Weights of a small mixture-of-experts language model, trained from scratch on English Wikipedia.
Size: 12 layers, width 256, vocabulary 8834, 42.5M parameters.
Experts: 128 SwiGLU neurons an expert, 2 picks a token, a softmax router.
Below are experts of layer 6 (counted from 0) of a mixture-of-experts language model. Rows are named router (the router's row for the expert), down (a neuron's output weights, with its number) and show model dimensions 0-255. Each number is 128 + 24 x the weight over its row's rms, rounded and kept within 0 to 255. Numbers have three digits each.
After each expert's rows: a language model's description of what the expert responds to. This comes from a sample of Wikipedia text that the model never trained on.

# expert 27
router:138141094119101199137137151105162118142115146117120105102160134129144136154179097139133160107128095136153148135129136127123116157128147118119136134131123120131136155169149084135083164136100109145169095076106110157122181109123118121131139175153114162127130188116127151122183124144108125120121118156168164106143114119147136109088159106113166130111106135107083125105094139147143140145157078101174119163123110159125118155162100126151144162171134117123145139139110126152136172148132125108137131120159125134184118116170101104094116098103147094140127115135108128132080130147110127178125163136106153134105140123179098175115133140134097137127114146149105116113108115141104165164097176109091117077096160124150108126116141124118151130119094100145122158123163125154141175138153162
down0:126119104159149110083074094139167142114096157097118109122136133145110117138152185142132148130154137151093100110091157149122136134105130116108126142132115123144144073177134148122121127136138113181120138130103131146148095088128135134124129132177162161099151122154135159152127092143177104069140111129096133096091090104129148088129155136134099119167122123128120086122120119144151159130123141129121149148144112098102129116174193163117102112154137094149119187145093158154148124118114113151075136123142137141128139102121089133124122140099134124151156125103151103139136097117064112153096132091132104117100097137074167099123136166134140126166082118117122162162166131143096144129148109139180124134085141148140138134099151132119131125159132153119126157124097104150146169112160125
down1:104144101125155112116109110142132143133177092154160149114151163124099090125138130122106125144113124100162129143127135136114168112094128113140155097135132097163125114113108147135157119130135175136130154125145119094153142099119159095114122122140138095119163125138092151130130160131076170131158148115099131125111070163140115104151128154150121103108126113127103149140111167084107138117081068154150087138119135125110095118138164130103065149120147108104115117110144114096070147134148101105155114153111151113116117183164093109127150195165148122113129140130146111140094133127151076124114105110130109123121129135181133093130106109162154125144102112140197120150175116111100151125163124143137151085178124147107103096101142121113137088112160129137180144109144126141122097167107136
It responds to: Place-name endings. Endings of place and proper names, especially US states and towns, such as -ville, -ington, -shire, Idaho, Carolina, Whitehall.

# expert 21
router:131137114134130092103118113159132132097117153111139112102124129104104105131110119157136115121130099127131126124148139111152142175136112126167115112079135143122117119091102116132155113135128160132167062129136116101116144103122115126187114126124193114129145108144092126130120172124101098150122176170129089135079158146144116145133146155117105157146104124114113134124093129136103119115156131078105127156108156085153134124132134116081100114138106154109095145112080089089124109156104101110084087114153174142064163135124144117110084155171117127115084138136138149146095077124134115109133089155133132151111124146130097134153129114099084094140150139105151201121122126151158099135127123154117069132158165153129120150145158159110108150107175114135139107148145118133142095125089145
down0:090125137164127114155121098147113188135157145142120117166182135162153134115117125115113122130137075167129099120099115114119187079147143106124113075181126142100139099139111103126139106129160105112118148126127112107151132140097147127124136087126127134114136147100139102114118118123094119143160110106100118129165123128121119139121105140141142112112171154118138091125124132146121171111128145125146138145169128107114103136116079122192141127168144123140156111114148153075152136149136158118109185116115091155156146140119113163098146108147110137089162082121106117132127112156128163129138173131084135143167119135137117116153121178093129122160118135088154091160136169123126146094123156130153144147144148123148168116110079097120166172106170138085143100112128153131175098179130156
down1:162110164180106120087113146118128138116118140135137112084109154093118147105134060144165124145132112161089114167147124133119142137118140168088098105123104149155086144169127130071080143173139146129083097123109096138147131160092146128171121164114108147135149158150155115142119140127164154167107121121122111121148161144136140130167127132134127085112132115119111150142125159141107129082147133181141100142096157158104160115164124158111120146070159128154110104151140159138109125100120168137111137109068117158100143137117138103133102122137120100153148135116182111155105094116156124116138128141100178134139118104091115137116096142144138092103133123091132107142133116130147163163110124154109104127126150136169115134113136081134101120110080093135173108129169128106116128108125173
It responds to: Narrative verbs. Verbs, particles and auxiliaries after a subject in biographical narration, such as had, began, received, grew up, was ordained, did not.

# expert 3
router:148141099144108183164132136138089163117141096148109147121151136113144165129115101095136150104155145095151110114109132182150084136132103140129141161144140118114149124107120084126114107153167160123126155129089136100140118153139097114112112149167110094125119111123103141088137119118117103095117098098112110102142119088137106108100171176156146084115117101124115105108105163137127105114167137140145132161140189116137128164172124149107119153127131137124139148152115134153145149091159117135141163137142086141158096103141128113129143122114084109141079124136174141069148141107118164143136167154133149136141135175104125157116120127168070138130121146138126123116121103102128110129164107102149104152120069098162060135119130134182150130160128156139126112177131151117088142109096101
down0:114100096123135103127132116094140133134120130145133153126146102122165119074131144145088085145128097163183107138112130135142141111176152126149146160087151125164167133117119136091108127069123142137150138141114152127146110120102139155113167107087149128137116121107129095073111107150131140169115136101167110138139165146116144111074119127091169093134121094109129143143151134095170138161128145119132132128150123174115115159178132135145139117109129141112106138126163163081148193133108087167125156125110139131152124144130111123156099123155107111092142136139163145123154136151099152109143120028140135140095131147132136111076128151125119080128129148131126145082176163104126141090114129114116121086137122135129117150132142133157106152146115153136141090144124176137109156100086151
down1:130150144170168131105096176150167127092144102090070133159104080152130096122123099178091130133162121160114119165165101143112146125157094090134148133112144131145145152137113129128113132126128085128125131128142147098063145132156130138126167146125105137106140129169137162143127176113106117154172122156143173147100117142141135102161148104131086149174119079126149132151134130142099127123133151136120191162105112166134148118120086124103118134111127124118110143147115124100166067124115131126081123108134138137139101120123129120113078144102142105094115120164124123145133156135157092108117104134130127114180132120116160161132109148122151144143116115169143121182119175118135129134152128135157131163097164113128131122143140149128138124087116129116078137150136039137162126120156130
It responds to: Wiki section headings. The == markers and heading tokens of wiki section titles such as ==History==, ==See also==, ==Music==, plus table cell separators.

# expert 28
router:132128146112133119133168105149140134140101119157169124107139119139163121145095127121132105141155118125121150151155120115165149092112143162138164102166165104111118131150111116123162147128163108108116066173133121116133111146133091137125123100116115122171128074131116149159128131139095096155165133139136114140110159132139121098151149106135128131173125143136133128098151100089091131090159128150113137140113164148164078130106116128124144166173132148187125106079147122116144073137115099172111108158116073151127098113128138131102155151141119115145111135177151164084147088150138136141128163137142176122156117123123146097151109099097106105128072066166097115133123139164132173099108110135162120160128097133129111115104141161156111159078142136090126108137125139130126090097112092
down0:154130147104102095071149111106126123104120113109136112134121128137116100109121108149085127182163133093089123115131094133142138074099177106127143103147138135094114109144144148111116180119113092113139097128143128082132135128083099119124154090174141122135117115160116142118118106149157116136159103071168164129137158167131108124134098129132125121146122167142149146128129107071147126124145171160162137111147130112181160102133120159162178132121107177123136141105120123101103087141055149121134076175097129104098152142152139127128148112144134129118129114112132154137138148142124162144081161146167119133163096135112145118142103108143123125162134098139118109134108135154110112090149137087131141098076103133119131152115111108173113084114178130087144129161112165113120127136127142
down1:136082145126157129134128125130144119131139135108167119140070110166136157160138116162147117132151113111119162130221106094151118142163122087076137139128111130129146121102138113117090132145148120111128137136144144098137126109108080157149144151127146170131136138110105140151079119143125131125110149158085132137103139115145124170172107099132100120136110106109130161148083154079098156098166139130147140116134138151114145123133122184102081104130089129178125117128148129099152108090089122147117126133119070126168148186144135077128084071138138093150119129170081160123169139136116137142147111133168111160124159138084129119140120146087124127161146156162127140125134134151132079124114125139117120147131115124105106083109165124187112108153125107109104138120132119130119147135142147
It responds to: Common abstract nouns. General nouns after the, a, or a possessive and often before of, such as time, way, role, people, efforts.

# expert 16
router:097156150126104194136133137145126112152156140135147182152116191089156152093112121139109136124115125123135122160149108148119100109137135132112122149084145152132132192116119146101174129091104121108146137115132117118140112116135172110098141103138139166112151100094184130111119123133123159182113141127099102115119110086152163139165107116108101150092121119145145137160112130124125131151119150110099113120122147119144123105140129144143142125136140102073091103131132176109159124151100185123162144159109097091138128145135150109172109131140169098141154125146140106168129109129133112153123095079097168113106144153138157156134136128127130142163131115142127173116141179110155121137193104135105171142088146134120195124175167102110155108136093119166139137154121132105130127150124149
down0:087124120177141121127073199097110133138125119183171086098097099147180127089124095085120180128156098136161124142148128150141111159118184157141112119153136103116124097103083119143088138111151104117135147126194117125116114106090149125117130102108109138135129156169125128101140113087165116103134168129120119137141105133153096134174110123160131134116093149144141122143113088127155134088086156106120119119135155105130133113106160151144120131108152132150149151128124198123175127142129161182145125107138112100169139130131113105113125135130133106178108118134134120146119133110118120108106089153106125132088136155130103118152125112127159121124105141113145145132138135076123146127112110137160168129107127131121169103097133119091103086132078119081122115137128144158134161133177131
down1:110141110123165130095156113100140148103116104089146134135124125059089127108148127128121155143127149158137178086122111139140160152111087138148139149132149117106131074136117099138099126110110125151146139115112151148158131131198142135112161154116133113102142177109113116164121147131147125117084123127163148096108141114100139170096115116097139106133116150161104151122154137164189094157122101129123155111159134118114134098115127209149128095121085159094150138138147100128149110118137167124115133150140076122097121118088114107117140105153124163105174125131150108140110151139172108128096167166124093112161113118118116172166128137099138087117149133157184117130114130151126123091148129140117094159158097122136122119125114103123105151101145123131127128135156118107076104154162079
It responds to: Paragraph breaks, sentence ends. Blank-line paragraph breaks and sentence-final periods, often before The or a == heading, plus some table separators.

# expert 6
router:139108128156107149106151146122143119119109136122122173191178152110120138142116158169133140102131115147094162090139116158097095144110175127077082127111115138112081116173137115123131152122142099133114118143099132136094133167138127143130077105152065141126143133139106145148090120142176151159131123136146149105109149117135101127099160138098107097110169149111111167136116152140128158121124116111140121149127140088146096154132093118128115156132117112178157113149135121128121179099135103165123133127134163154101132109145115138154169113115124132162121108139103084112135141127110107161124111127177107146122134152123110114098191105159106164120145091098113092135192162108130097121106114121169124131073124098109084157131140112140162112163108140151135129177140098128115122101093159
down0:152093129137145111141147140103131119121144100116128124145089149117113071125098111130141107134094107136126140121133147129119091196117113084111141146157121093136099142155146099101111110119185109162164172118110089146148118166129183140103125111176131136146131127107096125153133158127136135133153120103140132160087117100176119113119113125156105134121142092163131115130161121084139136182144131090108158125112122163099128135130138117187097104167102099144120134171144138155140139102111116134141154161148151149121125126111142091133154070174152086122100128144142126134154126125135116194140081134119124126129147088125151141074096119154107148176122109126156093158121125166142081135177142108131123128142140136132175148144088136152117087133095122153154137153113106126120094112125089
down1:143119143109120111099156104088117116088114115158140137155130115099140123176155107101132090162166136105113126151166207097166110131097139107154130133083163151105138139138130160106110148105119162144148100170112121107088102153119087123153116102120144170102154131180155129122177114132105129081121109120109137124078098111151127126137144132115123119115132092134160131149108147139087112124089113125141128148144160164124179133154103108106146095128131140123165140137124154096131101126124094169165104117155061139119128128122148126092140131124142175147178149142191110092119127158120144098121130083152116097127143148140117126159144103092121135147123158131117156138126136145143179137128164144135140166110110127170097113113119113134101080121153137116108114110130095109129133144185141
It responds to: Numerals and number words. Standalone numbers and number words in tables, rankings, counts and list numbering, such as 18 seats, first 10 positions, three, five.

# expert 9
router:094136137101104153109133120162153141067123177124106124127184145147125145119156150118113181136137085166092127142104109134106119094132140122106102118117104130119146160115105075144156136136140152132111134114118137109162146122111122128147132139111154155131139122118151106159121084081156174170122125111137104150110135138112125102102120082133128106098163100114093089104109123128105123133137150121159111105113120127121110141078131120077117120150168154128156142134124155129138112080117125132126129154149146114149142128161134169085125137130139146110140141079082095128144159108126082088090126112129157117154079128127184128126168136129098151109156102176090105100146180099144070140119171139108125132137147116120111127128151131125160127138155175121085155118118120127139179178153172
down0:163144095114154142172122133121123117171127150145113115157130130126101109113110114146151116113125116158110097134123124165176103123115132099128126139100176145159132163092133135109114111113132127138137065139113129135148188147109127121150116120110131181106132104183117100145127117109147172138130124152102121109118130120118131173107151121122117071120125143130158159100097100183136128106125085144085126152118114112104120094119181101095168114115183094122160127147118159145165118116095147095108134128164118154147131099145132125091145121147173143120117158135139134119122108088098125151101163151117181124192164113101099132139131115083129154096153124119146173124105141149143115151116111108125153112137105163121147148161149132107133113197117142160139095095144158072131165110137147
down1:173142143146135110132127137104168133121109117119080094112105160118090143131157145128142135133134156120119100114124087111148124165128102125141129133146109128115138127125114170145138120173148110131134166150092177112159130113122112180108136130142124110174129134137102163118083089159136100111103120109121160077116127119170105097103128167057121140147150149127091171105115128105137141155198136140161097145123138114170172156112116126170147127183124091114095122120146187102130101095133129143104185128088142148120110138111124103173121108133119129130134125145135138104105124087081118156150121115123120123162124117094139171134175132095148124130121105136083074127151124116129113143169149085139111088134122133148122145157165098175126111127113116108148105153129168127105111131108132
It responds to: Infobox punctuation and ages. Punctuation and fillers in infoboxes and tables: "(age" after birth dates, semicolons, pipes, score dashes, coordinate digits, "He was", "as a".

# expert 2
router:143095127084096176156135108124126080117131120151112095149141121137130113118116153124143166126099153155118092156130131156113112129119094153153138130159147148183134149177169136070114125147161137139106095144145074164153159179136159126096113110153152148144101108148103130122107115100211137125146154100138138121132127106124130134133128156111144100120138124129111095140147162126119135106110150132139102169072154113157108165132117108152143117131136142146114116166128167140092128149154133104167166147105142116117130152136138121117103135162114121100124086100161162141107114137172113113108125093124124095109154097124139124138133109174111112171145174113128093119138120148102174151147108127156138157101104140163157133109152101146112082151145107165129114126165161189159084142114133
down0:079145149117147121160140132147187085117137133175115173120144152122149114144137154116094122129132145122119115124152151081128150094105173156120102122108123118117119123144134134114184131153127138088129134159145088113151163087112105142131124146180068112140110087066117116089117107125139151159146098163089113124128108138135124126130111103106148119110163112135114177172119069152114132135160144175122103134100128130159135109145120126159159125155108152143132081141123156119170106153195167109111162128156134111130148140094133127147168134128127129094189092150141170147101166113143111154154137124101149080145112131117116134134104144129099163120104097115128148153111124101140141104146143164150123133073151121124129141136127153154122131146091113170107140104145108155113117099146110
down1:138119146151125152129162128117148180109142148162140115153144119106124123139094138144096165117113116160095097133177131142140140135084134104119115088143106114102122145132173148188124114138155156104126121093146146144177168109142181114104107133123168133140123091123095109166134100133104105119109132143143122120129129129110122122111143083139150134132150144174133126173132132134113181113144183130148201141127156154106167145171144143135128096162111117109133134115061113122118187150142131109094168122126102148113102139111119139126148124147165153120158124085123144127122144142122122131145123105126105147166155135155140101127071177141116151140108164091106123112151070141131121136101144129136104134103086157100131114152127151112142168138128115156162181126117135148089142146187155
It responds to: Mid-word consonant clusters. Short inner word pieces after an opening letter or syllable, often -ac-, -oc-, -asc-, -isc-, as in m-asc-ot, men-isc-us, p-amp-hlet.

# expert 4
router:109109168107151159096096117098131112096142095123101076120142122125111140102134152135124137146116155147113128125113121135108147160130147147101149147103177121123145154171116098099160098144122115132125127118110158131177133157137107161109145148106088158103096156124078131141157118160138118102153101149122103131138141139104159132112100138139095121108113171163126117076137125154124130169117133100136147145134119130147161140146163117152122126101188167079122157132131131147109179131095176092139158084167165143149139127111137070115090071116096141135151109136058121108097163119125142113153126105108097106124117146109143126097114137126106123103148113145128086150131140165120178135135151131128110156138112149150133122099163130090146114092101090082094113179157130147106134117116156
down0:117189078153133094118151102168167096106133116153082119120152132145127118102165067138154100151117149122115146102155156143116137130114146147107144104121125090125092127092156184110118138148112096102173104182108134143092134153136137113145164159132138100101140143131154130130152123144132116146159154104133124131130163154169160133157129077126213093135116118083137136141115109116119153130152137110135114125145135105116149141172114127153164115119094153123092130128168107171144127160141149127152111146115118153145171152160108138094162139170130158131122103082176149174098137155126130120124135122143175077091133149173130135114104134142134150124087139132122106125097101139107131141133154125159089128157126127154109120127138125136088110143113146145174140113130115133158088104131156
down1:112130150095134134104082096168107092147128128187104107064140179102139110092132107126115139115160104123098124141124143099087125100139094141144104155137171122144111112145117127146127155105125135116150135115107104108091121122129159144129153086111126127087118145125107160119127149137102130117177093121106177153178114133116140131144166183087163130120123139117163130134139141163144133159105123083132135155166127146120165136116140124147108129094081145149097147164125154107080121120150097096102088125111099150125127134107125091172138105139158181093119141102143140092100151119133151110141126131113122114109120131185123118118125127114103142161094134146164125139114122152153154139091133146091157107176143120149165160126160144132127112077153150129121181164143120126143151104164172
It responds to: Slavic and foreign spellings. Single letters and short pieces inside non-English names and rare words, especially Slavic and Polish, such as Matěj, Kraków, -ov, elsewhere.

# expert 22
router:163156084146109105116104137159125145119161127132165144117160142101094112145125147168132128068187113172134121092155116130130117124091109106147157157134097127088110080111126124084157143123092126110180084078123126101104109109142112141157144152095151111089177120115114121169129138153123147120145111154121114184090130148109132164111098159112117097165109099158149151139100128101134147116109169137128126153103159121124137126136126120128102127144125118171122112142127079074124124119124108126107098135154165112080156145094099106121110136141126133133107149134138145113078165144111145135179121127141157133090134159181121133135111097119114107123152150094111173104131141142152166124137087107134091114165123131126074119150123103126084149147130126091112144143096134158130103113114104
down0:126120132147108182152147158114134092095167141152131104102145127179134098138127137119151140116113120143152124092152143112111124127093119162082137150081136129174115116128129140120134092152151134125136151112116163115132122146121131101156139152121120150126146130120159142141100147113117107099136127090085122113118128115160180104124134096091130132079095128106119152089138204145096146127100140113107162115132146153110127123117123140158115109144122103186170193181174139101152185096132101129111152055129127143187171113126153142129113105117116141149137152100112115099150115151102162155114135113130122140178123117129143147183134122108150135151152098091139144160150118098131118118163204106128154122083143135124134128117165135148118129156154131117136119107147124129138160130155127
down1:065175147129131101100109104118102186120125129142119127166149121149133151126125134130116127098124144149105176103136152164102123093115155144107101115142150115101191131106126147123139076107124173158115140155125108112132151134111113133099181131125187163105123134099150135150137093112116148148096117132142124125134137146137120106109120123126145140115137120150122123148150152114114157114104092134131165124121114113143086170106131157145137118175122135185156085169136157103147124090133137133125080193134161126158151140164157120148154120127123108159167106147176114120137176129103109098132135094112105142131102110118132083120121134120127132125107106114152081091139140137088110079079166099089097148162128103118132090091119079130130154151102157141141111137145135112139113104116176
It responds to: Verbs and ordinals. Verbs after to or would, such as qualify, keep, increase, and ordinal or result words like second, final, won, lead.

# expert 5
router:089123162156147121136180131151119160114131121120115108133160119128100139149157117170152143090172114114152140134103114141093196087141129154100156103130145129096080164119162106119114095171168115157149100149112123083149162114120131114139143145160099105140100094143084124131125089086125138128138081156166097098107135117097160172156096134087074108132082149094124119145138167128109102088118122142100115109120080113115125141119106128130113152128112106106146153133112106101146088101143127113096138151115108143102125136156150160159142104157123147095112111133093109117103109137129154126122119149144143127106127107128092120147121147098131138098128111104136107155122118126121115093116130166088120167144139110119130124168112089163133143147142181166124125098116100100151173065104117
down0:133111137141115115144144163129130138064138169134105130123096121129126114120146126171104123132143122116140150107147140153141087117157130167149116093145098161132139153132120136161106132117162079108113157131140163155138172101126110101130139127106119161138137126127120114133152147127139116180150129117139151126142111163114158139145150132141142115148116148158050160083143137085157141201113122159149129156169065121191109134103119125167116144113156146118120099139144081099097209122138106086111120119121182093093124150172115129107135108146154110167101126151093106151154092136118097077144141129125168117120115159119108142087132127118104153146118099159129124133130152163136105084102110110125137110118113116110121151147109151090127127162122161134147126145177123119145123109114154
down1:149132128142140137145075109110148118096148128154131120122112120110128126135105149159151123150108103124120102152107099142135126141103147115136122121132100128154095106115064166140141108127131182106159084145163159165139091121154111144159116130152106097159134106131161099137151118062152130126131138102099173137099144117123154172103134108124095187134133121109157122150121124170148180147139157110144118131078058100151170153103157104137149119135152091098168159157101106165163123148100141128150090109140145147147186124137154141065152130169105117131134168147073156173103106115109125145111148125120115124152123096130110167187117123145109131174125148118134131117125128120108116125142137159126128158132132128139122087145096149153110121105150095119153133158106117154134113147104141
It responds to: Math and table numerics. Equals signs, closing braces, percent signs, km, $ and million in unit conversions, LaTeX formulas and numeric tables, e.g. "1.000 km = 0.621 mi".

# expert 31
router:106128128089095150123147176101149100089139088120156124162163109156127122115182149106135115155147139107140114133162152161155107120147110106122131143126098107106129190133104091123142137140146134155158161151151151146142132126112167080121106100136114151117142132122131110136133110161105135106099098130134156124104159137137097106080141157115129120127115136157122140146112121080105151111163129086132095125128100085099126161122134134145123119143157104111150174142118086182134155157112117168095120131084099138132114116102104155128151102083068154132180179099112091118136144113093133133121138147113102119125103087135125135155127151122130127138130147156105094130153097146101098114103159156091094090124086109117132126131160100142147153175137127115073127087141098108104083131137169
down0:121112104139169129099144152159143147151120146129127173136130147094096123136126150135163134149095119132138120098106167123156126131165110141077136179128163141132139109143123117161146100133132148122076152156136141155164125131121131171114141172152148103109112167133083143118145117077126134108100113090105096142153114104139121116179121175103131148130165110115134119125144161069103127080115119123133088158185141109151113131124107148183166123143110143121172136139110135126093115131152134104157102183093123103104121136143150136141143154125171110166127138137175121172143127131147113109084158128134091108097121131181145126089136106141141101116058128112155090147113118124128113141151118117165141180134076115138115144173120138140121135141141119149121153180149112101140154124136121
down1:089155140126177085112133076114105103137110118052139129135142144139135139112125103140131134125102113109070186118109151139122089100117123097117110108111101137122117138108156086167118166161154118170198059091170159130151116129107148118120137116130168116111129117128096129122161112101143143158137133107144158118152164105127115160124108134127116133108110139131115118114148135145132135165090151171130127157124159115137098112117132139159135099134158156150127120082152100097166121098080141111146144172150175118137124127107134100170093136146160124104140116166145100174123104114142125107099136125100097098087149141134125103105143084132124116141134114107160121165160100127139142113126147089120112152136151069148111129162159095132153114100132098125132121162124085129141138107108146
It responds to: Infobox field labels. Punctuation and field labels in infobox and list lines, such as "- Preceded by:", "- Type:", "Music by:", and Japanese characters.

# expert 7
router:132111129090139137123101109091142145189128102113161142148104115120159134109136094090115127109094096171092132143104118099095125151118123123172125102143093124118175143127145141131179191124137155134103115119092078121131116124155125120123157155148142117128112164157143151130117145109124082164153136126152150183134069097166141111125132140132155140098144096121122101127149120151164153115122177090125132144116141150136092109171140102179101118116105106112102117123157132109082115127141107145128140132111114119116144172111137112157160126109161184114165100101122160154185118141184130133137125093123146145166134118107111104132112156120144129124157121128124195121093082141133160147171119121129142124135114133119137160116088132111136078115131150110137109161119135189121144113096144
down0:127147096135164138103133142109096091084128167145100114148138115104068112153088113121164112141109095150088109140117127115116116098094108129108125098138112153106123155103122141154122126151141139173173131105135121125107119200136151157154108131145107139136143110160140133132168131144110131168135106081163126079121130122145153160117125130136159131097138161173141146126090120126117105124141114126117136119143152135098147115109150101151160148151141155144092146108116121147217127166111104140140106149113135155102100131154099137106155126128089105149122126154127142132164152125099152138144111156080131142162142142120122104123120130160146139112103129147110148106123142160107145113136116165153116165180102116210145123080129078118102184121088089119128136150164181130102120125140126
down1:110141116126093145167147153104156071129143111136101111115099134114122097168136122098105123116112113152162151119109167155152133154103148119078129116118094143167150119126117096136096172126137127162073115123103134120091164126124140103132114150169104124140156112177094116139118110104113120156111120185105142106114136127112131123122170154124148089122110088157107147114102150154165086148108165152099150125094141144103151141120140137127139133108169095119179145096140118121104141159082101136142121127131142114126177155124194153136126137137087105138140125136131179094120124122143125110128111105171130136168127127101106095127155122101126100137117114113121159091127161090110115078121120134118140192098105158139163128147167153125127113103161107094166118138129093093082119129102168
It responds to: Latinate prefix pieces. Opening pieces of Latinate words after a prefix or first letter, such as con, ex, ad, and pro; examples include enc-oun-ters, rec-on-ciliation.

# expert 10
router:106102091107125137106116163144139086135106081094124077112134145110124068144122110109128170122160155099123098094111119169166136125123124132139122117108090101110117090148129140149121138145131127142171118125132134114115092091082091132148089149153124152138145093131171125152147123156157086118140099106134103099187131149174132122131126123111149123159143116128105121108092091188134118130136092150135141144167113149149152140116125129165133128103149111145138156134127137209111152112106117076134084138149152146157123122163116138112112152096173144092157139107095118127118109072101156138116160167170114125131126111142097096106137148167140158125101133135128130113121125112128150161106149152091108086156182110153129143128098141118112155111147083140142158104132128145165137112135097
down0:167148145137133109093135152138142134134144144101138103153093097115118119122111070176114098100127131129121097136110113088162140094109116091120193133141139091126083136132157175118131121127117157121150118172085098133098111132086111107166173098121085141159135131122152123106105131087164155102157110126138120134113151111151128146096103111150099127140097093169132135135099124165098152146111122141101154155132122128124119086124121159143157114109112112121144149101139128138154109153173095130151128104116130144138139157115127143135120118117157156102146101141137147175146158142081114127139158137129161092126102146100148107145079126177134114123095164140210167147156118098123193126150157128145127125140125108132091130140124150127120120117170140155175062125128131112169110117144120
down1:156149154124084110079160110152133171086133093170128117114140109133120087129161067118081150106172113093098153127102145138086123123112141095148107144167120135153115125155130138143116075162077108117142130143143157134103120169117124121103127128126114113135142108144157108144164136162130131084132142099100119144164133100169138143134153143146113109108112154125166147075130120124143137130111092115144146117144110123128136156150125135158109115092114152078106121118076098115126164126095178123142061108107152134148129123112113090121109134126112154142125091150113142138133149113190157096145124134125118150159153120109106150127156122137150174145132123128156072124118116128075142137156161108109180136145136134114140137148121131163087081155091128146125126073147161121131135088130125
It responds to: Surname starts. Capital letters and first pieces of surnames right after a given name or particle, such as Del N-egro, Van Bur-en, Ralph B-akshi.

# expert 12
router:141171131108164121112097101105148073139115133084124158179135153126182137110130128150133174153138146128081126099148112165102108114084088112134135165132145140128101146135122091121142144127101091153135147104157156129099087137165120128098128144142086130107117090104117127117111123114153131156125162114129128106105111158136135099120153132114093106112174138190115148108120136120142130127118123116128073123124137118112091132121137123109141136125082120177123131137119152140148124131081183163103102106115156177088163161144128089155150135133122104129156112139129130153122174138144121115101142111127109118131132165125134132132093159119146147136169125157155078111183141090125127185130172151170160137121095127106150153114119126121186155165110138160155131130151146120121155191140132
down0:162118125115193141097103103146128126115139119124132141147136115150143176098162143115142167102131113128120097126104097160131167146099115144123099169148107121110106119149141121077140136092135139160118152128126163121110119121126134150092154147139148164145133115114149096144172145134133091083159133143150080093148135150105145079106091115072082154158134111092090125099087172137108123123091127110126156122082107124101126130109067133122053142148107163120131111136118143164110116150149128157135130120125145110135162109127165143041142114129121133130138102157115107157157110102111109163130072119144141103132141135121158152138131127134140112119132119141083130110100145138133119132105115104135156102136151156116091147185125158174110153101108109155113111114115085149098110137110121
down1:150138092144119137083093120140104151158121109141155109130133107097127124163130158127185113098101170130131126178127115118139156127097154155074132122135136121191085110139151136137080120133158121134097104121200136127165127131131110119118154070142122142100102134125155076086133139132130152088124164126122157132151087132124152102139142115127140111098099148123139133150143125119119111133163156114108120109138108121148130098151178082157133151125112104119081152141170134163118125155116142139139121135139113164137151137146144141121111139123110132153140102128129147143142138134091146144129136083154174119162133131151146152119126155100128070125126144099123134142096090113127101105161123101136143154102134116105127145102053122135093115099142119096106105044106110166163109148159079
It responds to: Spaces before dates. Month names and prepositions with a trailing space right before a year or day number, as in "in September 2022", "on 2 May 2013", "founded in 1911".

# expert 14
router:124139136144160141130157138120129121160136109161093133144107134109147098100134128093080153145168160096110114137099118119134110110150154082092116114153160139138144145135160152120104141117171145108123183111136111161142121155156107103091144092084108128149117150118108091117145138112128100117108150084151144110184168126148086103192136117139157132112103103176105139128140099116163123118084061092118106118100125161112136149098150127110153099150145138130148110184115094136125165099151084114107067129154144135105130114137106118120138165112108128141150126132096104086144158136134123104149161131108155154127131129156137104088135097152120137101122151103141142099093117117163108131099153141084164140138138145116118144145125143136134143144092071100139149157151164099098106089120107
down0:075134154101096159120145094084135087128119173143168154153098144120100109097097161173135145135127119096153117160120115116143112108136117143126170105130120203122147119119143108108123143125181120122126145103094083131138124110121127137158170123062122131156105144148135115131148095130163139159137132146147143136140157135160119127133145141158137157140153163118115147123136108118115144100131152121157108141124118146138083099109111086116099130109096123125120125110171123124057114113146132095128142158148120145112116106105146117162130124127159175089143172128125115122102120117132110112110098122074094147109091146155085129073136136141112117138094153162096163117129094175149153130091135096141141154123129138146136136122151147174126107116170126114141084126140117128161173176079167
down1:140182139135099128186119153129117134110118108110136069121172103165099141123125115144170081155145115126103127107142108130084126124125137135149152133132147118113080107100161120086120129098103126137154124146098133155131085121118156131125172116085152143126162138148111101099135151087145132113141085133188154100178119110157175103103143123151125150112151123152176114129171132126091103103164114126139124133087116098121099150100109144154132142158123126137142110119131102151153163155131118120134075158075112170144163142161135132112118167142103114178121133092105149099138144169115096128125137139094101166155138118130160117157161125120093088105090115113128137115174146111113148158122169160108115145117112129137149097169119117141130130130115134096141095109135107136091123134077108
It responds to: Foreign name syllables. Inner syllables of non-English personal and place names, especially -ar-, in sports and film tables, e.g. Mas-ar-u, Az-ar-enka, Z-ar-in.

# expert 30
router:112102107141138138090134144105143112098125133075145096161108134124143092128126113128178151126173105109160127098157090128167155104148092115124137120105125148078145120079172155103081172117142127158164140124156176122136114150096156083126133124095128117177151132120128104103121142119116113093117107175130127102167149151178076136134128138121111085154117160147131145158143148116176121115145126161132130118120114106112125153099148134162115157091116141175134163112103093146144128103147080120098124128100160158139137134142094116166138079073108147098118142137140135113113177116101150173109113147140104103147132101164133069127129113130132103148115100142111111154155124147135104080128125147147134136096121138114078140143132119139177118115118111127126101087116099102142100123143124
down0:132139140149126116129111150115180145136117100093141138149120147127116132081156081102122069124159121106171130155117115118170124126131122116120136106149107160138133127127114162137113147157101149114097173154080156125107142120134097145122151122119098158108153158143107139172156127113111107107128119133135114135044126168100180156157116129102101176117150093105134112123080137144123129097126166138090128111101138109127163139139144106118126108113157122203097105107134170103126138120077143158139173131137142159162176133131119087191130105108131110121148155151148149132150117139171101139137125161128078075164168107128122121125127136121103117129120126148174132118133146103147141114166109141118119134198134130142090154138141118157124115117119113137131098115132122075138108137130157
down1:134112133133104122112138124133134132133156095159127134190099089102167126106121125095179083130090151128147106126167133129118133140141121120150180111169148094144137138137107142112102168121138105096139128093087114120154136140139148148149129142117150145163132159123116132094178123106114125139151109129100157105121100144153129095080129122135095124147163116156150121142130110111117111160114116119108153096116126125089137117156158178161118108105130162097102140150133161140150070100155094128136106094130129165108136113089139115137117132108070147160175115150148141154128133116109121120168142123142119129130165127151163119129124138151157091122121167113152130142153102201135119154170159152133077135147115135175141153058102123113172121114114113126149145122149080125057130108115110
It responds to: Capitalized name starts. Initial capitals and compass words starting proper names after "of the" or "the", such as Order of the Bath, Red Banner, north west, People's Republic.